Experts of a small language model: a softmax router, 506M tokens.
Below are experts of layer 6 (counted from 0) of a mixture-of-experts language model. Rows are named router (the router's row for the expert), gate (a neuron's input weights, with its number), up (a neuron's input weights, with its number), down (a neuron's output weights, with its number) and show model dimensions 0-127. Each number is 128 + 24 x the weight over its row's rms, rounded and kept within 0 to 255. Numbers have three digits each.
After each expert's rows: a language model's description of what the expert responds to; "raises" lists some tokens whose logits its average output raises strongly, later layers aside. This comes from a sample of Wikipedia text that the model never trained on.

# expert 4
router:072115112082144149120117137156148110139136143129121159152109127135124164151150115140079158184141131110154129160107080113167095133134111159152146115146158128140158137123129130078095123129160103116145130141111172143148121118137084112101166138186158113130164097126171129120132169125141128130141110163093135126154114127132127111102134144134165162149162130106122144092147116159152092176120
gate3:121160157109149162133108147131150125175153154115105110120131157103159105127152141136180091135060136124112138144133168102131123110110163169094059106134124142135120137150106120138105137158092121118091097136148121108088123161133140158146121162134078142099085129127120119128097154167169112124123096154133097134120098137115118128107116154109142168145170109143078139132139111132206153123156
up3:147145115163158105134120150102129148138149088096130133098124129124143145163166115076156105143119109124127133105132152133095090136110108124111125136131133137105159131133153109124102142122128121151121121158136147129136087066153083092136139131184072118133154148136156126113123127155116164099109113159094120145102124141094132147102111163130119147096159133162112128144155119141189125108131
down3:120155106139129072101164122122141181105110134129148111103114137125126124140115112122142130167154120120149068148125145164084131116133118127118163095132160136093110107110178172153132102142110103154134129142148160133117129149117129140139081133170101124117125175136138117161122126107111119128135109125121141113139142084131175141102096111144164100130107125127154126125069142160124138062098
Description: Opening parentheses and brackets before dates, translations or figures, plus slashes and spaces inside numbers, units and table cells.
raises: "1", "C", "to", "T", "A"

# expert 3
router:135093094110148142134134138125118109129108117111132147183103135163174123149114129139100147136142120120118106163123103112113172121134177140168108149078100115138147126101131132163154101138135137148157132145120126104074116122124152188111145132139161105097075144117173114108171122100108128158130113171126133130127163121165151134107119119148138129144082163110134142167142133128089134119132
gate3:147123120114131116157160162136069162097139118106160141136119118131169158142121149117135128170131143144104138127115155157131143139085142129091101110108132090112149113104105158089107128096132104145127120146139177175118117110145160079099131087114122092146154157128163136089121119132064146164159092108136120146130127119116133128098121119129130188155145118136110068116130172132158120110080
up3:118138099124128145104079101108151150124135143153171139153130131115114070107111141135187151113134146122192094133094121136167141106137082119079097098163167105173089149128128101147155139126073146142103148135102107122115095148103154129150131106119149123161115114137128171160121149120176157128159162197089105138159107084148122097124118133183112128136152153134150093092116110146117123141126
down3:125118116121128103124121090155129088169138142125115131120146152128153155129118133105101152124117125131134148114128148149105116089127164106167131213142134142123162118129144117151092137117157125137176137159168129106137163092100144112135110124113121153147097140131152105061134088144077151146076122099161124156112157138113125115125138143089114143107144097153123125141127153098079146120135
Description: Commas after names and places or in tables, plus table bars and verb endings like -ed, -ing, -ated.
raises: " ", " and", ".", " which", "-", " in"

# expert 2
router:155100169094096131145144103112141106105174136121135107139136105129052072125139126133114123091136112114124160120148136073129087144165142130066119085161152106118136138185147109171140163137136127121165114076127098110140177146119137095120130100106102156142139151142159162127119133132140132055108118145152121138125090118127099121119134138145141103142075161131067099163135138118125170110148
gate3:124161162132124151163100114113150131114124097094169136127141144130125134157132116132092110084184122124124181147136074123099134118161145160144148116119126113131124089091129154150135134105101153163100114131115116122147120115103134178108156150120165127158109105113122142128144133141118151120134145114148112128159092139132146165096135106138159120144114135159178092094167158115098127158147
up3:161133176123140104184137091142176110101123104063119146192132174139093093147134134120125141125166116109113136085131105170077112123128136116147134105151141114144112171150144198092118095130128116144146127121107140114119131104140120110168130156102102145131137109081138131086105153133109136113120162126164140117109110084139109135171118116145106127126149113082130136156147136158133111072169
down3:154107151169162097089115123102144138116125160145171139136157079135170093105133120135154119135147142139142128150149146141077120133116151144132142130120154093126133149098123128140123107085142130126113118159146138087143078140069132125134126134163166108130120112127136122125137068146126135130155118148086126088123125160105129114114133151135104149122168116118130162152135121126139126143113
Description: Content nouns after a or the, often first pieces of longer words, such as role, film, line, re-vision, bound.
raises: "s", ",", " ", " (", " of", "."

# expert 0
router:135095114180167133132123121128137090155105099139137122126137127161065164105096157114122139130093153121143167102080162156131118113148169104159086153103120139086106154153092110117124168109096122155144109114143090127097112140182117184096155116133115105119107106095087121117136115109089143144135111120121127128102112153096149096162134178096111137131145104094124137089098151093165158147161
gate0:108137118140131102138172126127138080135097160134187156119111159132071120134146090128139132125126150125145135125165141089084109177140153130087110166091173102092102101132124154130105155122116149168123155075111097180127119106117133136160139115100136124161129123132107116115143164177112139123114152159129120120129186149106135139128127104126146147093175080167153133108083145120154105154126
up0:141128157145147175154111129125106157138129118138075121144141105097118109111103163125155143172119107147078122103102115166137158084154131117132112093126119158173156121121129093138131131144095152084103090144128143089131102142100115127083097135156133155118135151130139112106173106088122106100154119134116136157099085141138085116109119133105069110180072131121156114168146143139130181110100
down0:110119132082119128124142117163148114110179090082135104167111149129129149168139090109143128145127137137166148145163135106099154130131136112131139166142108114141112119112081126100123125102146136058126131126132141114157108084124139102156083085069092130191171113124123114111159148138103127140160121165114109244115144110140160101110150138125075126142093100148122086111122114127125111103113
Description: Month names and proper-noun place words after in, the, of, or United, such as May, States, California, America.
raises: " ", " and", ",", " of", ".", " ("

# expert 15
router:124075103168171132115171096137126143161169125156156126141130146144147125116106146124184135152140142123158120104119111160164156133106106135129113100125104099138128123093133107107102151106116134095127099113120123128123134102174143105122109123116137137134119178100088099083150100153133148133162145131117119116091149103138139135141133124171153148118144120117167114102149141182105086124075
gate3:154127160147110122112098146121174153147129093135142124136164135142157121096153098125150165132149131110092157131136139132118120158146113103129119163128107137165104129116137078131114156087131153099119117139100119160124116118122120150169102132146137153078118137171139179171155125123151151167127125133120108128177140147109081135108161102124149124091103097121106108078105139147111145119108
up3:148132143149085100103106146118120142119142103107149073117092115124120142144072114135127115117110152145115137124141136093172126100092100158107133112116138082105166136105102124139186145094107096118134148189123132122125110117114150105104090143109090110125085157141192111140082105107115098088124053116127144088132111123118105121134117136119161083176117097126157155132121150169108120103137
down3:096160128135114132101083126112141129188106126093116148089166124113094105150130196116157140076138111118098161123159116111126133116151123157143146122121111154148150120120107165112059139153157146151142206122154119139136155102080104129172112126135139122126102104181152113142114120110123098113092149128080143111118141115117169161117130177127104127164106129098104135102177122143124123138135
Description: Sentence-final periods, closing punctuation and line breaks at ends of sentences, list items, table rows, plus digits after decimal points.
raises: " They", "\n", " In", " The", " However", " This"

# expert 10
router:110140154132148114116118161132103148162121145121139148170125153133117144160121117133117140128099083115123140108160133112116130109151119104127132099185113104114146098168108117140093144144130115136127160108110141110110123099132106152159131134120136148092128142091106119151093102129126116146115145121091129169182129143143130116128138084169122118143097142157108147175158131104125113197101
gate27:148142106109161082118134124103099126109145152103105114125146087122166158162162160141115120152097099134140127104136175140148135137079181103143146103116112091145178127127107116117142142104133168113114107085129137117107115143138166129124127129143139124165118134166149180099130127126081158129097129139150139128122091167099129142076112138170122136147113166139133119142137115130102121096132
up27:082138118132137173117138126124141125175107133153148134137126118124134090095125127127137126103119142096137120132127073083096153161115081165136131142090141149155130160083141125141120107123131118091110152130151148104145103127139098126130147077161133137144143128167125138134181174094158110129134115146112105120112100082145138147117131125117089125178113093142167127154152142107139163132159
down27:109149121155112130127141056103122124154152104145168109139163120129092120111118101132167126134090142091112142156116103080113143144106130157145098108102163130139162118140143105112169132126107139147113135148098125136137153114133125146114115124101128155122150126124125160130154121124161091128144153134110105050127098149126137108106152169145135168147100169114159145099153177122155130118155
Description: Single digits inside years, scores and table figures, especially the middle digits of years like 2016, plus the × sign.
raises: " ", "us", "st", ",", "s", "u"

# expert 13
router:188146112178123106129102149110120112089120131126147193164142111130144101104133123126120150076107119139099135131132106129076119093128096155121116134115116135132120134144113135134166160165121118145121143169068172175119120116085110106139111127116153091109140099129163150107133140104095141086088111105109123133113116112156131142110122094124146155138120144142118083104160111157134174139185
gate3:112142085106114143130119133108146154119134124165154097084158114140084113145158130130126063186096123107167130149118163158138105122187119132128128142124123137143123143130103120087086120159153099109135136154110195122142110138156203117123161166160105084127104130121096107132113124151152129109096141119113129104149138166138106179134133109150172138174091134147106100128109136121096149142101
up3:131133141119145134135127067139104084137124159119102146108140133112169146120139114145132136138135130151142118090126136109144144095128097105107163133151125120143110096173133091087108129117079158116142135125099137122135139162090108095118125131140118157120089194135119132124143129164139152130137077151132119121124102144150129089127118098121101073088096166165129116138134090153117132127116
down3:112143140149131100164092119131130127070135148143120148137154138131163150147153152147165133156145130134096129150128118117119173120139132150172148107176163122102157118138133130148177101116125127146114127099101064110133135138105118100134074110115124174109140101124138130113154129120116131133133106149139120129117141111165116114143128121089120138090090147102173153146158141121120126125174
Description: Main verbs, auxiliaries and connectives in running prose, like became, was, is, and, to, as, had.
raises: " ", " a", " in", ",", "\n", " the"

# expert 14
router:150139159092146090143126151106116113129116167104128124103123149096112113133135112108107115074152121166107115099155133106140143147117122105086145125085153145130120131144126110099055140141096089113114148157145089157112088115117112128149096166138123145151126091146125140151142165146128093098148144156164112145121133109110133145126163152114113153139136128151107171125134119125136139102168
gate11:117132146130109097161112126107109110161149118091132150095102126109111109101136099116099093094140140148131126127099105112119154133128121101115129090139114137082123122125136105132132113144155096128121121112139103140167108093118144165160143137122120161136129185114122152191112140106097126104125170087110085152118103123114109153141149167192088142147127140100114137078103117112135156109117
up11:144107152114154147176119157080107137116161088126125134127145119127099118104141115134147100146170146178142109122154093145132141159138088086134096155131136102137125147122173134137125152120121113149103105121110142127132134107079143177153115165102088122144130116141121176121121155126103129166168113071143111111095129124159096126118178115098142121136134156167138124095114120111128185094135
down11:078154091127095103100105120141159093092144135147109159144115147126098163109101084116104111078136099143131168145075143180093167122140112102139138086148128079105144126151137143148128138130134135172124150140123155095091127115139165074158118143128154131135171090117109112162150126113131122112081156129111098118112118124152136121133057105140131134124116151145094120134098141143131153151129
Description: Infobox field names and their word pieces before colons, such as Born, Coordinates, Total, Arrondissement, plus coordinate separator marks and split names.
raises: " ", " and", ":", "-", " that", " about"

# expert 5
router:115131092143114074151093066135138162101146124160146100107125133135106131152135066125125155096108100156123097196116175147153130145137134150143124194158139097123145125144133140135172110132119145112108131104113097089139132158117144145103119110143118121121148082139073151088120115120171126095123140107114107136148139139118155161150129132136119103107106135112131152137115088155165123119105
gate3:097139159114140167099124191145113140096161119114151110129122138146144145096125112096146127065094095183135149173134131166116130142113112144130148116144141083141106148107151100110154174154137131118151135108148169138128132122157074151150096134130088105151142139107108116105107137122159142144155091109150134090134115135183142115144115136110137138119152114136124131091144166152109126101120
up3:100150153115164099126139093098109143153173112115126161127081133159112153100109132158103096120109131150150112161163131129128135151141141104110129140122084114141144112131136180126165126195064133105153160109109140084152171130158135142140149152145135135085101107115106095140137110115136114079117134166177086130128120089162085117112088122077135128153120116116142107128190124144096120109114
down3:107129121152129144157142150124113132104143101140138115124193082115136115138118130129129139150119116160077083082166149124164128105160116151111101147103155150126134148113136153103100157156148138128158128091160135125147084126101136103102103099160105102120072115092101174120130088169160120099143111103111139156127133144134144155125155118119099134124128152115130131100120089153114156126105
Description: Consonant fragments inside personal and place names, like gg in Briggs, c in Rosecrans, ff in Lantaff, McC.
raises: " ", "-", ",", " and", " to", " of"

# expert 6
router:142123186158119148087131143126142136130090122120143154114123132104097156097122166101105111077125136116122119125145097150140167128114125134130129097121134162168146092139164134127124076108103094098138136163130149131166094125161126112097140124124097150144139130130130118149107111114076058114139156146133136140104081121100070096126109131160126125108147142074124147113127145139104152149085
gate3:166087100156182087112134131134117103157130084155140128143152100135125107130100120116122149129113123129110091126142101111147074112139127108119099122132126125166133130141119107153105113142134100145140102149140148126104154127083098117099127131095135096122144149131123079153162121134103112115148133112157120144106079141125129134135119119147128116073133126111155142158107119100147111126123
up3:116169132130121106071158137157131095136077169132164101114129103121169157122146119115110115140144117159100132136095131112094146114150118087089112106130165123144140125143104112118120169127106112116125140125147110104137112139103116104167116175105131118162067137139092188142121158119116112117129100094119112134097160144067115159125134131119117094199080100096159133141142135118086076184137
down3:098113168115142140125172145158149142113147148099144136165104158111113112146159103173124150089136094147123141091123104123097145115159101134132132127118137164131119108130136102131147144115111139145133136169114099117121102173107143147178106123094088154148123102130133106118117153162096122136111115141099175171151122106117134081093136134101112124148159119134151146123119087101122111125110
Description: Direction, size and quantity words in geography and species text, such as south, north, high, low, km; also line breaks.
raises: "-", ",", " ", ".", " and", " to"

# expert 1
router:082104162120115156122119136126109142102121136106079123107168124148148131141122134118159178087136136131139153120142158119130114137138146138128157071117126161129098082097089104116152119126146182178098106137142084136139180165094175109124100104137121147087151157130067128167128115164135165165144082114137150133124149125160109115142106158113107109138133087123150125116112105123154092113179
gate3:129096130148128133107136127103088143110122194113154109131123160132158129123115120105131148089126100072149153130133133139131117145128175108124154106163105110127152076110105139112145120166105121113142153130124112180124141142121164115135122124127161140117174145175132136159108099138096122168130148139102151150111149148129111135118133151092078135118145152125081106137127124102166116132129
up3:122142116134108127109102120149099134157164135139160133101142106139099156090203107117140107086092092134146146143117147160149096198093136143114151101086115127124178150150128140077096137150125166145150120077114097080157116159121087173147143117096116138122146140162125134141133171189136147177134140129130151120111122139129174118122150123195150103095106114141141125121069161159133124150130
down3:081140140164097110141176102150156141133111119119083167124154148129138113129093151114149087118162145107162146158113115123117095157107155176127154089084088130142105128143121132125155100167118114079133076096135135122128176131113139095148116139143130120134132203098118136119135112109116151152135107163086142141129115104157136134131113120135122163140151174148091141115180131127146166139119
Description: Short vowel-led fragments inside words, like in of pain, port of Seaport, ul of Gaul, il of Pilot.
raises: ".", " ", ",", " (", " in", "ed"